Experts of a small language model: 128 experts in each of 9 layers, 7499 steps.
Below are experts of layer 2 (counted from 0) of a mixture-of-experts language model. Rows are named router (the router's row for the expert), gate (a neuron's input weights, with its number), up (a neuron's input weights, with its number), down (a neuron's output weights, with its number) and show model dimensions 0-127. Each number is 128 + 32 x the weight over its row's rms, rounded and kept within 0 to 255. Numbers have three digits each.
After each expert's rows: a language model's description of what the expert responds to; "comes before" lists some tokens at least twice as common just after its tokens as in all text. This comes from a sample of Wikipedia text that the model never trained on. Tokens count by the router's weight.

# expert 40
router:092161097091090092161170091083158089161130094087164130103150089176154103168136139126115106153175103116099112157162098100160165164094100166104089119170156096094107148160090095170097165093130129115157170134133091177166170091127172078164095091095155128152167141080085095112092121089152155167095161110098128095107107111116089168148109104164086160174171160145087085106087087160165138150092
gate0:098183171085082137071101133100137141152103104121151174085124132162110167114196118157186072093111133187116156080148105123135142120151112089146124177135093132166083139114165130113082113137104129098142124079100174055170080085108156152165147184174107142125132139089135166064131087122089165146160127072146067171142192099192155115136101067105112100115112097085107084120147098131138153095185
up0:153080135114092130111104138120114162122125146104141121102084116138167110111153135194126107151174153154104159172188171192128105160136143094092120144102183154145053101162070101138119111070110098112195147130113098154170090125092141111156126172093051099101180070130106157191137107112140121094144127055124101152168104096138152177118147138097155110125136193081216143081111193138106131131166
down0:126087116131124182108154138153198139163076160139155072094118160193204158158162165145158112110171139148170083117108144115134168055100094117153136174116087156173043114079125130141136116173093094115079104079122114102117134101108138149120165170161100111118146071031109107140146139128100110107161145124158167149142117083134135106125099195169164135135166122121123114098123140083071168099104
gate1:150080107178157158142130145143111134148073182117151130133180119135065114102135099195124193120110162147142182109122145123115062115174129135108130139188200184103081085202151115115091107139075151087137109153164108135134060128174102186198113118110128139034118169095157125082140141077099149101062122118139097150134159126151168078115074115154103121125142080105118136094130111105135084165123
up1:129160158196174111076115129111105093113068098117121146093183160089125095140191077129101117118131194145081138176136171163090109163101122073098111135091124079130100114102121188105205173114124129149065183133106117132113137139113121116170134185086122207148119187182112084166150095129133166127158073097118125089139155046132119144105080075125136139157089150109116134101119080102164132131142
down1:120102103067103086201083109180116122159132141138101188122076145118119132095130127098109113124126166157148140105167133094144137096180109139156127132130177172152084079113078110047155086122135095087158092096110080137093124154152180201175140107134089134114169069037158210099191102134159094152110135147114071174118146160122113110118098093104104113134102114104140132151112113160135189159142
It responds to: Sentence ends and first. Periods and line breaks ending sentences or table cells, plus ordinals first and second, and words like Please, De, San, back.
comes before: "\n", " The", "|", " It", " In", " This"

# expert 53
router:092153095099092085162165083085156089159134084092161134108155088171155105164132142122119115150176104117092109159158094098163164166094103171109097120179156104093104152163091089159101168088128142113154170130127094175165174097125170079157092096096152131153168145072090093115087121088161153176094166110103135097113105111116083168143108104165089156177171158144084082108088089157159140153095
gate0:181156167118071156106116148151125146062185103132151107072063105140117152165104129134165107120128032143090133127151112155141069096086104142156079108121100139104091145120104128147065089109104081071094136148071201134221129113156131134122153083134181127115104133118176130150125080122124109056093161075161159130167074117148167130064082134149099146108125149141076124126146180156167175143190
up0:158201110133127184091101122088158162135094112141095140120078136158162084130154108114103167148151122167142044102088133132092125133158109174124171099105153075100093116083131178120162135141132197137128143115118151125136085098215131132173149124198114125196109175120091145080120120185151159080119120142131162113117111062200115180059123099157078147062089145113119132116115146120153168094116
down0:150150139125128158107112185061153144138146062118133146138174085129154137076180075173188120166178177091158167109049100076141163140108107139110130107157101135117100111161187125113124145084111120151156140038093096099154150195162122144162162099126179150175107100121161137155141113124128150075174092168152109113122161141109130172165089143120113108089113128052166095149157140071123132121121
gate1:181091170105137135187057085167156077108172157132094137144161086135146135079156171159165111156082096127064171154136129114145107072127117136068138157123109103167120113158119185128118143218169127100120061141132123162074134112154166165153107162133128133158064139129109144110109091158162111156211148106128098153104116211098119181119103130133135176082129177149165134122101105116174141112079
up1:090159146138126117150179120117178106076181129128104086149116135103087073118114096150162084133119144126079122143142120109149116086181089119195118148138115174130127138115116103105100089158098145143141197105114110147118118103106150118143148171155102097159178076114116112119113116107147067145112138123105107163136149109083130138112135164138144220158136161143172127180141135140153092146166
down1:170127134146095110175091157093148135137150133150143116155120122095118062064125185147118082103179150083038064158107255071151126170129141132151151093118106123129114152180191087155152078087158150216106091103139159155099156139108166095113086185091140105153109121157132108094148121153181100068097077129105140103138078149143126111178122113095161147094158108136141102167166170126120136175122
It responds to: Table delimiters, Year. Pipes and table divider rows, colons after dates or titles, and the word Year in phrases like New Year or of the Year.
comes before: "\n", " \"", " ", " The", " (0)", " Title"

# expert 28
router:090155105083085087160169089080160088168129093093160129109155095171152105167136136133120114145174109121102110159162099095162159161094104169105090116169160099092102151164090086165092160087129129109151167132132097171169175097126172080163092090098148121151171134076092098115103117088157153171100160120103128091108101112115082170152105099158090157175165152141079081108087085164157136151091
gate0:109108135131151217162099117198152137125116095107106157153110152101126100126167137128121142103091083160129111165132109085053136128116164159148149148122102116186127069113149073106057165111092197173074168142115085110158175099136125142138141109116133123106156179148151179127154114179127106088097140161138153171096110074132128094115124133091116120132106119157115153195155210084103094145102
up0:111158139109108118125205067145102154107088145138137129074086080137126139076064168133152097094129038161134110108128147169147116152143121146100111091178157104106119129085088116113108111098148132095127137122051106155110114110039129129109071126108178171173096105121167104127146166119160140118080119168093156142132138145153155135173140099134160136092116137085152087110076127197143139093140
down0:113175171069109181072174125191158090113146127126093150145195154148141098095147133134156090080165116098132140173152086128096130133117135051104154071092113083132141095198116135111104148132118151143110161100103122120129171106189095186152116082192083131095157156108130091120130095102074143065145120106124136098139129137172145124123128061115123101103130155096134120109155117085161128093100
gate1:158161142168141126122135197157161128095202183106084122114153155112171175099051153137158219165106173187144148171086142120124114143165118154112108134100124102068092098184141103137149134181114132135191142162084124113152140160152146088101188157124094159149156143170092161082137143144124169142110088186100111169154088072079164130103089134091156109126166134109099129152105138098145104157103
up1:148183115118100140158129138124175178095121141155160175112142154127130194119040161166162137085090198173093141123081107132133134131126118123206094118154129111172113082139105177173097141070089127152139158082108149075147103120153151134051217158090024085138106124092096088156104151150107132149155145125135091128187133118089121146110132164125137119172078151097151134117155166141144142171179
down1:095141181150119070131096202144114155093208155138100071102120150062215091129079163107162099113077084176132143150073133145173123105158157134127103073114104148135085130155153173165113092096143127125136096171129115164137194082144089121118155084110098100145092100121071099133108152163136142102160123101141108157181139100033155112120122191124109110104078168150051113101097141127166135150155
It responds to: Symbols and score codes. Equals signs in formulas, scores like 4–1, See in See also, and nationality or position codes like ITA, FW.
comes before: " |", " also", "·", " JPL", " /", " 88"

# expert 15
router:092152092089094089160166086080154092162136096096153126101147093174158108172139134131119111152179096116092108156168104102163172165095094173103101117172157102091099147164085098170096161087131129115151167133126094178170174085118165078156091087094154126150170144088089093109088109091149155165093166116102124100114106114121079169156106099164090153176163152151092092110081094158154141149092
gate0:140099116143070125149155146144138148109173158079121117077113062079191182116053145198153137075106148155155110153069071137107153132165137128092101139117145200127182127092115107176140138216187112162083168133088137144141099191121105076153138121138112041090165103154143115123134143181143174130081131156097081155102124122155116132168163146129148091090120093125111123145152132096097110127123
up0:170130165101130197164108113117164150110058108115118142197156106101143133150096124091114137101187097145105120076157149141103113114076115115129104066087101155137165131097091144105078165137095102160166176125135128149140111128109066108175150179093076133128158164067100167146132163061088119126150156116143168165164064122045083124084129118160116101120121097081115135116067106093163111111186
down0:117178200162180144137142179106103150120156136102133131127044161117136162057143097107120138098148090145095166112086214175140120079123211129160108148074098108173087102142157078157127132069132162120120193146108161137113144146206100117111165121102115117152175111111145149063121133116079139128110144099110121090170138127052091110129152157070116125059139109134168057075133126140169195133104
gate1:158119132172119145142119151110158115120163136158088105124158134133105144181076147105164156163177133114155100108152103142086133130072116168143174096131187122155130151041101107104130098112153125161128085134086116122114161116100136089147124170149121175150135122118156073129147142149058107122152107175179081139146154111085121101144127162084125152148159163117135166141112140129086160071100
up1:138124147145081123123141094151186107181123067157101110109167122152136147123180126131119157072090104092176103173167118116126163115132143095124124124180077092117100061135135133120125088187084118144131092160188084169092178130124072121158106144129139234153098120066132136164177126123060114111104035121150110150094150116145148132128048130153139125152193110111122090088120114149125137128139
down1:150189137134122118100096086100111121074127210136143119099149101159126120124172121156163093081081121105129104116071095164120194175113155102128053158104171071090148125065111168195102119113097102106109160150109143057125159065158092096098100133111116157152181140176107065137123148107115131142118166131144157108173170146126132105134107120104114160214143190133148145111165098119062115142132
It responds to: Institution name nouns. Head nouns of institutions and places after the or an adjective, such as Hall, University, County, NRHP, plus commas.
comes before: " of", ".", ",", " and", " in", " which"

# expert 38
router:109103078149075091162123092100161111151114143096181100146147072143103088172184114160129115149160082160098100116169102111161150162114116160139128127169192092132085128133123090147092133111150129081128146091120133155165157084133176123153132122088171159161136097113129151158117125131177105202120131104091149131081081148104082147116113084139108143162143166165097103084104084142154113169102
gate0:122101119107181154170144127095144126123132164142078089164149113119113206116113135125134143091095072129131133149103119077069131139200110172108166109069155162145079167119105113065131120121162156110117094071143161172163157161166119123184156088188150130146116159148182123125117164153165093082140124149143163100132106100075176117121160093154114112098157157117047126209148152131149099120158
up0:043092155099199109164145181116100098098125157095118153117178154130169105136138080219130082178068145161110149178104149120163081132103103111135115102118114174050113100138079123086111101164106093113164145142110187173147170146138097155116138089158128118095168149110133097128163108112126169124135113129100119092128152168136107151165107137108120124156180122113143137150102167117148158168179
down0:148158168141104093157122160114108135146173130102079122089091105111105104072097148135169113211152144098166225091157120162159136142169146201105169156121098147172094103126087122098095166162145105088116134203161141121118092110198109189212103082083120172173122110157158098140148102152157108163172112079105103119119152154139126119082118120122088153126123112130126089154142082133118101150096
gate1:088150125156169127067124200166133117111109158164146109180154174129165094118162116141157124119131183166109090082083127125128106101123135133138139142154158153076124169194125111183155049098068157157120142106123118101151094119110140148172135190113178165143168128140154085204142111111175123127169075089200119177116155133118155085119091130146180150118129107153086171157151128135203069092084
up1:155065113186168138098131128108099156162203142124109176129128155036099088117076149108112124170107182092117147186102123139165086141088145142112105144102059143163137151092125131085178130121121144110132116112130155159150118097092112134119166083154161070156194059124066144141141127172168123068111078097144138140138174130163144186183140116154126106117119119123180142172146091124128074132108
down1:108159101096152114098150148167119086091129096121184110140147194092142110139131162114161120086151122117085137157054116118107137135125163191122141144132094181054136137118108133132205125084048155172158151073118155070155098110101152128163151150171122148161194136093170073152157164154195107125203118116129096223103093137147116120108114156149104138128130154119124113040107096133156120123130
It responds to: Coordinates and dashes. Symbols in geographic coordinates and ranges, such as degree digits, slashes, N/W/E, em dashes, year ranges like –19.
comes before: "N", "W", "E", ")", ";", " /"

# expert 34
router:084158088089080092148174081079159088159122092095170138107147093168147097173134149128115111157174119111094114157163094098156160171088100172110093125168162106097117152166103101173104159086124121118157163130141102183162175098126169082169082093102151102152173132083093102127092121090154159169105160113099135099122103112134092172157102111155099155168174152142091077112078087165152134149100
gate0:153138167116106121145108140125138166131075153166118101095149149119084170099122090171118139085078138106102107162094147125128107133125073109077091117142057152088092176121103111060147084111111126138058126075118083147073148049080118124157125103128166144101109113139145093101124108146126139147088117130136151117173140103139161101105137095148092060147127103119089108126179158086100112125115
up0:103100124175076089191159142129121146168160126088086103105100167092120078156144147097117150104102149142098156142117139178096112103119139114122112127059121117047102076083086165162164167112096151124165123157144098160147165119154177139106148133115099141112101101099077118094103101114176220145118120134119150111160155179111102099103053112119122187166091103056169093134106135156128150121123
down0:125108174156130125139109131120185206133148147194176128140092091076121111104157165145092143118102110064154117102142140142086131170118079104138141075157128197151103182096121156159125171074128091117126148164141123148118117121135113175135176096107089128119100103090176110210159119103139107111171109095114109081153136102101079097089062107137119151091126127086205111143106100121207124148175
gate1:123148157159148090144089112165090160170113170153090121154146218133098133122069155170080116158114068166152115123175145122088138100154155107153150058080144174156181148107186165149159097138132119099159158186132116088110138157227157125097140111119079071089115137083155119112126164128172145137178130152104165180103091044134140142096144136088137139179132105141167121125153076158137089130113
up1:077158123102117076167122142157160137104146179060073074132112137095159110144180162117129191181148171142116174160148146131086136125115126109174100098104146167148108138061149158120150117107174139106151144127094158113224091080131113106112101204150116102148086133136157103173160162133134150103134101155075157114112096202145136053101131085130096133112129117146106124089114144129099119104065
down1:078117133160105146150174132121126100115154129150120142113214087148167149166209133116127068125193147141140126172113119158133096144122161067157108067138101126151160129150121158153140088103167079113083144104068132112157099138121141172120110129091140196167173149134131147145124111170150158143083118121145125110113155121111149117180107116119154163119093112111112144132081120129095106146093
It responds to: Numbers in tables and lists. Digits, years and ranks in table cells or list entries, plus field labels like PubChem, Genus, Died, Succeeded in infoboxes.
comes before: " |", ":", " -", "st", "nd", "th"

# expert 14
router:089158098093089088160170092082161086159133094091161131108152086172150104171137135126117109155170108114099111156165097096162165165094099167107091118171157094092108150160094092170095170088128136116153166130134093175167174094124169082160092095098156125150169142080086096106094118087158158170098161111097130090112106111119090169149110102167094156173171153147088086104085086164164138152093
gate0:118146135142162125108129118116116138122144147160138093205166129092185095163121113163063199171101125196171087124142154165104147148109109131056159125083176166117122173077096112084167135112144102070137179142155119140117078122196115169113138145134062207151124083135171156122129133129136142115159069118139157157118152152131110086107136090143200076071159116153136098121199124070122117139128
up0:106128143108138121096155094141085160174110069153144137126060109190159144118195149113108150125132130121116076114101109136105157118126144108102078129137143101125069105170113121160136152161087130142121103114070106131114122128123063109145160117124182142130238089140168116047156067123122201156141092103108153112101132093149076115151188187091153109145086159180106091103111109126101158166148
down0:103113159139110185127131138173115109120099120143123115121154127146116083145128136150185111158129133047158123117148128112145104119091120109159149075165164073072134094125156145144139156164150160137145123097141172113121108136145134125112128140128190142169114031109073129135118129176110189101145162151164117168131143099107146137164118148185131123123105119177140157157164123128151174111122
gate1:107086091112113117159091089068109167157126128108059124148082103119119098159129106137124132138077120115138139096166158078062161144085180139199117069107170117147129159146144099094145108119171113202078193106188144096174079144163179113140164106077144087148141172113178130150145129189130160126100099082086146131070180109199161101095138125162151195169140130146130155100143126112130112148079
up1:141167120110134202141138116094121132075116163143147199111142097204166173168106139156130163132136162135105160131117133147144169090092127104120113145149134122144140099097095099091114153148143183185142107053158066161137112150078116130117121101164108086141080069059175113124081122146115059167105141151121108128102141125139157132092123161129133122176152107159107165141130165198135121172121
down1:100069149181113110094128142178227077146196124126064071126078159060191134106098125033127145170111130105101126114149123107096157190114120085113154124140099115082072112122165142154106107122100161173087118168103190189180101128154175181139137125110129143134163139114098096118126185088110210128156117098159129094175177122137091102116143135088119131150136108095084150069189102182171121091082
It responds to: Table blanks and relatives. Blank cells and spaces in tables, closing parentheses, == heading marks, and relative or clause words like which, when, where, It.
comes before: " |", " was", " is", " he", "whose", " she"

# expert 13
router:143069096183103172126092130184163149151087120140088153092156128132096112159127154138104164146130113096126071166162096104096063117076109172168126093157140138154098110171102205161100092155170064123120102097158138124081155082114141174145118167087169155174152111115168128137168151152156164151134106110165131076077138121090101133179125101127092124144161146107109101106144077163056081114102
gate0:075154099156170108104146070135149148111125007112115142123128125080081138150122168142133091125155086100142109124142163113079113119103152142130097132116129087117130119143123125106120113067119122078147128124159126168114185116131093134170171101092130079081175085087117125118073099122163149143065134115058148073094129066138084121146108117205139114146119097094108110142069101156148095172119
up0:118115107128156189143049065110156126111125133147111192170155084066112183106144148125145143204157109078106143208147179152110108113119129130149159156088084136150174099132098139146132119077121124136131115148097121134113136113144109155097161116173177106086111101107141117117065180097222091131164098177122090079134107148161105132114085142110155119112141149087154105152208151109099113052180
down0:120126110117157115117153214076111162100132057083125109124131111157110155081118107140112104066110120179108128110179101100132143134093106089103087121159139126147101168141146108134154113175143118121161155114188092186112113109130133123102156087175098138142170126116093129142160117181131122119057139080077094095149131071088141173111143118179126148143145061121158117156087136148151106219163
gate1:157108138157104088053085159092125102123152129155149126089153149171118115155085124134160110212147069143117153079132209116118087110123169089100157107140092143084134145182155117093172181113114129134145124104136199107136125140204109145121093138056117168100145176133162116128128089104160140130086102160113091169166155173157104131100133126150094120077138079159113140093147095140115127116149
up1:085127166170074201149119068152170153190122107188075162119132129157080088146135103142147138117094142141157143121103128110213108123143111140182148184110082136104134079160148089119119102130155128112124116152073148182131137108133107130151112105098117063192111088155133133086122120087105124123127185106141109115169122093123100127169083123046129025159160132125187139157143166150119109092128
down1:108128152087168097112149074155151140144182185119121143081093129099044100126153097124141187111114114115183108177124098136131046112141119135106122113095113081117126046124159110139094126142171077102134085141165158133159113146164146134164105088195124121147072120123138197143166135145108118138098160115181085161136138122112142140103074150176118143099139107110120117177135145094123125138146
It responds to: Digits in numbers. Digit pieces within years, ranges, IDs and coordinates, such as 1400–1000 BC, completed 1214, 8MR3447, and currency signs like £.
comes before: " |", ")", "th", " m", " km", " million"

# expert 59
router:092154094094087084159166090086163091157131097087164130104154091169150102175137141128114112153171109116098108156161100095159169163095097169102099121172161095091107146165093091165094165086128132112154161137140096179165175097125171077161090091101153129149174140087090095115098108085153153167106166114099127094113105113117088172148108099162093157174174157143090076111080090162154139145094
gate0:107171134162112160156120123180143147138077083101097130121116119092128106180132135102111114144154099114166182088150147118180068084179114110153138134082118098160159173113144151108101075110144133149152158211117145145090126139125096101156194096118133162113220140155193152113206107173176142096139140131131130097119130151081129153168184067152117108084091160132106139158182162121095113154115
up0:127122123094098167150146172081141161090120055125126071103160162120042153129077167107100162129112149111114166106139127110098098113077157139179179117077111101138129148221092082141133140141165150183136156141167080153136133170096132139121150090184129171115152090137121099156151144101098182088118110095155130126090087124111141114126157135200086147110143137209144076174124165150126128116133
down0:157084098123176157108225126110148096141136112160091135160108104117151118092202081108090121155070091126127118174179122121140165134121094175093061098153121121147080123132207142131175059102085183181113133110124117156143121177134117115130096160115080139076106150060089120145142155069108114117100143101127130115151057143168081098133137117125144088124078093154113120137090078120104121096114
gate1:127138083147086122076128137156100101192135108129122159184134175114118144115071154118174126121126130226154162097118124129154116153144109195081170094147098102106114140138153191113056073138092171178085137169098123153084104174102183146136138164153129094156118104144094136138086126105108136087144149090162074120108146135104108119171120091098168119147126130096234107159171173184149076105140
up1:087161193157166148030137102109116106137129135096139139164135135115100133092153145131180142130086109094096105101094104137092092183125162202138101118125085151082108162098210133103075096134097119095153102115064208129149135132108180171149111073078106115138149140106167162145162041199107172170156084120117087065114118071113139176144094103161153161126129188131181139107130098103168145067090
down1:129083135194156170173111152147116167139092125102088146182146120129131163142229139120144143102165059126163147117137192130145143160185140119153134097154160091100122121116130156183104130087149101093109111119142153106103076146107119125133114120179125094088101148101134171130163112108064101095155127163142183104132094102071107132079142144111094144140148084161132076172130020120114132089074
It responds to: Table cell pipes. Pipe separators closing a table cell after names, countries, song titles or scores, in sports results and track listings.
comes before: "\n", " ", " 1", " 2", " 3", " 4"

# expert 49
router:095159096086092086163167088081156091156129093090162134101152094169151100169140142140120110149173106115096115159162101097158168169102098175100092124171162098093110149156094091166100165084127131113149168125135086180167176094122177069155084086098158120146167141083094104109087114089147155170093161113103132095109108113121088170148112100160083155176161152144087082100086092164154134153089
gate0:176127126133189090113128160118149168080100112171158193154106151112160140103097161099142079126112133097143113121169186115077119135117105104174153112146100079147083087113128115198149133106144150147116149188068116121053085096081113132160147119189163098093090109159139186109158144162143116103179137098139131183140132106153169167086140155092095127143140103102146102129152088066080116088162
up0:153158110160135068126124160088115172101100080100174151166086137141198086173177140052063138118134102109119105142158098111115108151109109120196155099120099084138097073110085059132114088158148144151089094183144087065070112146052144107149159115146090132086122130142088149133186138149145116108115134113096116130118145168110155190134083173092126100104095121107133145102173145100155114108117
down0:158191092135163141147147124124128098131131127076120141167114148153082194146123126063102108089179160155108083139098137153105114116132141096065126165121143116116147124104103099184075083140134095126139173220163107101102065129133123128164184137113081104156164112096109123057103092096087118124084141171087204125106117085046113196137136102119126052161143111160150089164127079122121078168116
gate1:186147186092160163159125131096144160130107133211083134185092094129085108093157153148139091126128091148164162127086091091107079031155159103120103129124140106145155166128098079101172138147072118160147070150154102145176129143157180166115110186157136210173092144144140119170139077130199117154151064150102146163167133129150128094102135194117115176108111076127184113099062121139118112126141
up1:114157119116125112118129169167169107119168164141098099144177126112106121188084109162132138171149056150116106139152098133120156108149065206147144100109142207120116101108159139164159163107122113162109193201171110159132141119157090142131154152143124155069093124113054135173144120076102123104078140103151107113122206129074099162137143119104070116122128119109131169157107084131110092103116
down1:081136127078117133084121086127152104096089123104109122161150148119145094111085151103118133151136098112131156227125196080144140156103165116133117151121054153098102172099139167077091107118151109143128187118111180143066153113073140155148052130121149093160083132093112188131120149135135165158191106136141097159074088080150159094118128141123135163105126115079120108098116090165123168138139
It responds to: Sentence-final punctuation, years. Periods and commas ending clauses, especially after years or places, and in, during, plus heading markers and result.
comes before: "\n", " the", " He", " The", " -", " In"

# expert 52
router:155093077105101089089154171112158135121102181124148099164122100094089160137116173164125133166145131108117095105165132113163110120180115143164122107159169076187116130106148114144174154168149133145128055154160102154163157178092166109135116095170154176135144155100178091165088117107097060148102113155097107111183134118128117125084123146134131096134106151112122120093229116132157092161096
gate0:096161120142101148066150134100121098100172104129133081126102106097146125135097156101172123078172122109069143155190130124148093141113148115073157141158140163116088185190129093137083123078116118143147136099160148167113150100151098172168102207131182135137114158154110112075139106115148089141082124084141167171065124121115147142149078120197111084144102178095115127137174133154094110114096
up0:069207105155136165130133165153171152127174131088129137107134153131149156199125138083134077108181086102159086167213159139131077159112134154147131136164086139094136124114136063138111114069115149108105125110103101174115137085144163141125101168118150189164109127100095106092094169135140080114096146144131129165104120057137150192150087104184094146096115176170058135139093115131153113133131
down0:095142136128128152105105115113164133136106108161131129110144130172064121121091101159098103200174116174099122098190165123156047123129123142123128146124125137136108128126131094128168146136163149150161092165108118152120151117121199063115091159126131102150124094000108113074083095088062139171132118199101069122106100109117098095106122103172134099099134098118100084119126136182153139161140
gate1:133142138122112122127112153093120133096116149128148090109124154107083133181117139179158108132109151109098205182094092115164081160177143106140151161131134110114079122124132164074101129068140120126176100083112122153140064185138160083090114162100138144140075135099152121135125133173111169111133129112106136183082113167047072135119089103167094170122136058075191147119119096127040200123171
up1:114109222194115134079117101035155104202127124112118125102136071178096118130128091114141155129148117137151147154137098080137122126169185158135083092192137141135106123185177066184106133132092134197132140126120106164100122070126169155113131112133097111093161154137075123172093146153123149147087145113119163160167138150166175166147049134039086208130139120146069124066121121172128106123123
down1:122092109197122121135085111144163100170052122102066147128136106172139158107119147172141148146141172090131109158111188143096173098128168192072085130132076138153150119194116117188120126091055121186134088085130122136082143087122125142193150085103082127128190171180130097134151114128129185177186138132183144146106162076126127122146140115099151142163164204188095100135124138127141106191138
It responds to: Commas and conjunctions. Commas ending list items, clauses or dates, plus "and", semicolons and closing "),", as in names lists.
comes before: " and", " which", " but", " the", " he", " a"

# expert 42
router:086155098095093086160166084080156090158134094090156136105149092169147096170137144134118108157179107117097110154160100094158168164094100167102087118177163097092109149160093098171100159088134132117153164133132090185170174095125174079161095093095155124147174141079087102110095116083148154171096160109102132096110102110121085175148107103169090157170165155152084078104089091164159135147089
gate0:078118106142090156200143185120139131163071100160141099151189103137137112155121121086039083169080100152106125162186101115147174122174137116114141107121140117103106094102144123104101139145139141098153083138112065081117116145138133158116180171182114151116097182085114155109177173203141092140121094147151145149114144096120095092137100097091109164125150148113138089100172190170157146125067
up0:066077117115091142082078108145130133117159118110103137094113057186158118156120138183136160141130118126105122087147117107138069129148063134100135153115112136161184080122106074154138173162155164095108139107124088155093181096143167166139136128173110126098106113149116140098114140123056167089121092115141110092108105067124181128172113132155121150150169115066130141123134168094083107107106
down0:160103084089159143188105127126132125143157128102120159142105091144138113103145118126098128132065099115090105078126085111129112116193173156158166097092090074123173144137116140197123142165115134145087118101155143090168120137105084104188052142113103216124082162126155114106105056134128102121084120077103127141159140163177114137119191101134176151157122071141144084103126150141142104123121
gate1:049146149137134188157093176176132165172117117201133115123121120096101098092161105192138127146091151145080125090063177207099144146086123091117111085110167159119173153145139164119152149155135085077128151103064103141094125125163162119114155130137129131086065106149108076158174176150142134127076119170176186100117146095115147089087112132148100148155203155209158110118149146160136200150163
up1:159109119133112121089197124181078071123086158118127098135152175134107141163170120106137079152158092162101082096125154126142098168133121156076175141116098088113090099196149133147169078193120141091093066068097131139180227101132144163150116128112153090162114131127125097084102139090141129096206166109100116163135130082158080108179155073132183191058128109123110148120135172150121152146114
down1:080126160105119097076116197175120177098125158039157129118127113162095112166157064058100149119108139114126087148115078082118184189103116159115130101139168127160214108114108156142207096182158147138103135107120091143132162125116150104173126136160188159099096109093148097066111063092126152138152118097096114167102164134139116110129168119119074171110146097151099095186064126102154131092141
It responds to: Line breaks and headings. Newlines and periods ending lines, plus nouns in section headings and infobox fields, such as entrants, Broadcast, member, information.
comes before: "|", "\n", "-", "==", " The", "The"

# expert 20
router:090159102091089090160171089076160090157133094084163128102148089174151101170137142126113110155173105116094110152161099098161166167091102168107088118167155094090103150160087094166095160086130132115154168132138092176165172093125170076162092092098158127153177142080086094114092117085156154170097165115103134095110110111117085174151110099160087158176168155145088091102084091164162136148089
gate0:143141144139108147103055086146137088142103160118151107140109088126102120139126141092154195150185082127118165155120062084152070123091183115164153144070072105131132173073127223099172157059138106145083137154124132083065141141209098112169153127130121170156087135138109144085105091117135094167098144112095138139117084138104124152114073157138100080174114151122224154125198101055112129135144
up0:109135142148130121107162172122142211077110133087123147152054163166144123130132107102067124048054167102080129075084156201094127167175215068154146055128133080084140083179086132177117075123137138146172080127128138120134178111119128082127120120130191151100138131149121148104098149135151135086154126118111103157146152116104150118126108103116187090075143096095031157157114129153094123152131
down0:087126176178114128151129122158113173151139163150089092147086118186116112091213110115153164079088208095184155084147096113192118134165116149134087097156108188155159059155049122148121092098120068087135126094106155144127078119175156136152161068136178103078129166129141107121119146149139153137105186113171100114136116111113101123144146165151118119208080093172117103145150142122160104182131
gate1:109143115119163159115113102116129142156155121109145180145067123094131128074103119175141125145125186165094169163150127157127118071101131078163166159098109164139126104070134110123206137089178112171105136115152117114087181096175139124117152131112088157045110167137197126178112088185122207130133139094145167117075147156108061093149192143155107126154116099108197126098138131120159127137091
up1:029180099160186112199133143184124043108090164100144142131044123123142223161072105098113135125127109109070114136114103127110107077077098150100119143176185116163091153098158169094132170139142148114109119115123124122130115102143194137138112116202092172140113173125187151109151081176118200115137118170148146141092129178149096113153136122077135121080114118148090108106160115103139113136125
down1:091176132143149144143114139130108144145116128141139136071081143175126167167112179136093034121153142151094086147079137131109134132109154075134139145139191117104129117059180093166139147118125114136130198135127146153187084166121088118143105178123154093129163159161080109107118143125137165114114125091103133120102182099140146156122068100126163190144123121125166080156151121152155153114173
It responds to: Infobox fields, score numbers. Field words in infobox lists such as birth in Date of birth and Orders, plus numbers and commas in sports results and tables.
comes before: " |", ":", "st", " 0", " /", ";"

# expert 47
router:085156097091092088161163090076157088162129095086164131103152099169155101173133137129116111150171106115095113154161102092160163165093104170105096121173154100094106154160090099167098160084130139118156172128134093175166172096131170083162089090096155126146170142079089097109099117086154154170093160116106131097112107113124086164151111104163091157174171154143088087104090085168165139153090
gate0:118132132156148152135147110088111147091124200120125114182096147081156095125156125147132158153167073092118153118148159088135120161104132075149110174169075119087147102109120183150175156137124163133118150125168124159120130164093183143125112155103113087154090126092150131128142129164159114148144169160064140151146077095100182122126071141122122136125066134103171123134150127174069080133138
up0:048066135153104163124154128135098133099169132108114142137098159155136125147173123110097164119179118118130155076154205139125106070139123137108094203122103117189080131106123140076156189126125166133082068113105117133123127086090118137109182116165137085144130145084182102186115071147185074164131131151079113125160157134085129199112135135147100108092118229138164102116128152118168114156113
down0:186105156137167141173148072184176155097131180190140133127171123141132132083123155090133153113106200078113118125108136165113169097068122154078146175146179107173139149083155180147189151190194138157139127165146130109124128115131121111105141170133092175107150137113119106107086148124124162158156104103108112116128151133158161103132055107110069132121160112170092135080088124126164152143181
gate1:154151142099138186104132140150121081093114085128165184126148108121164123094139135137147149133153112112127122157151070049174106100108086129130198090128155127105128164136132114111128142122124158076140147139155161136108146190118131052093167114098113144115053126114145204148118170145068107098145170092085160114107149136150114127176116069110170148135147121106129154181151138133121134109134
up1:084173147145098116106149105154133117116173083193142125126116152161114095162124144148161060079127113160122125095129168193140159139136111157162160133084109090131173092077080176135116124108149091089106166088145167165160118172099097113151158185141141137220175125115144121124149188089126148163140079093198178086075158167095084142132159119159140107069104187226120117061124154178109101151111
down1:118131142190191088134114159104159167147135107132088061152121092119149156122149152168126116120102178132113160136157144120106195132184121178100097111172151121142072135166140084136073105136110111119141135127123159137120167097068148143097109139115108164159090118169172115089121166111149108115162119136164146130117161204097129061129096176054090151128154103149086129149106145156130146096029
It responds to: Headings and table labels. Words starting headings or table cells, such as overview, Percentage, Division, College, plus line breaks and zeros in election tables.
comes before: " |", "==", "|", "===", "The", " The"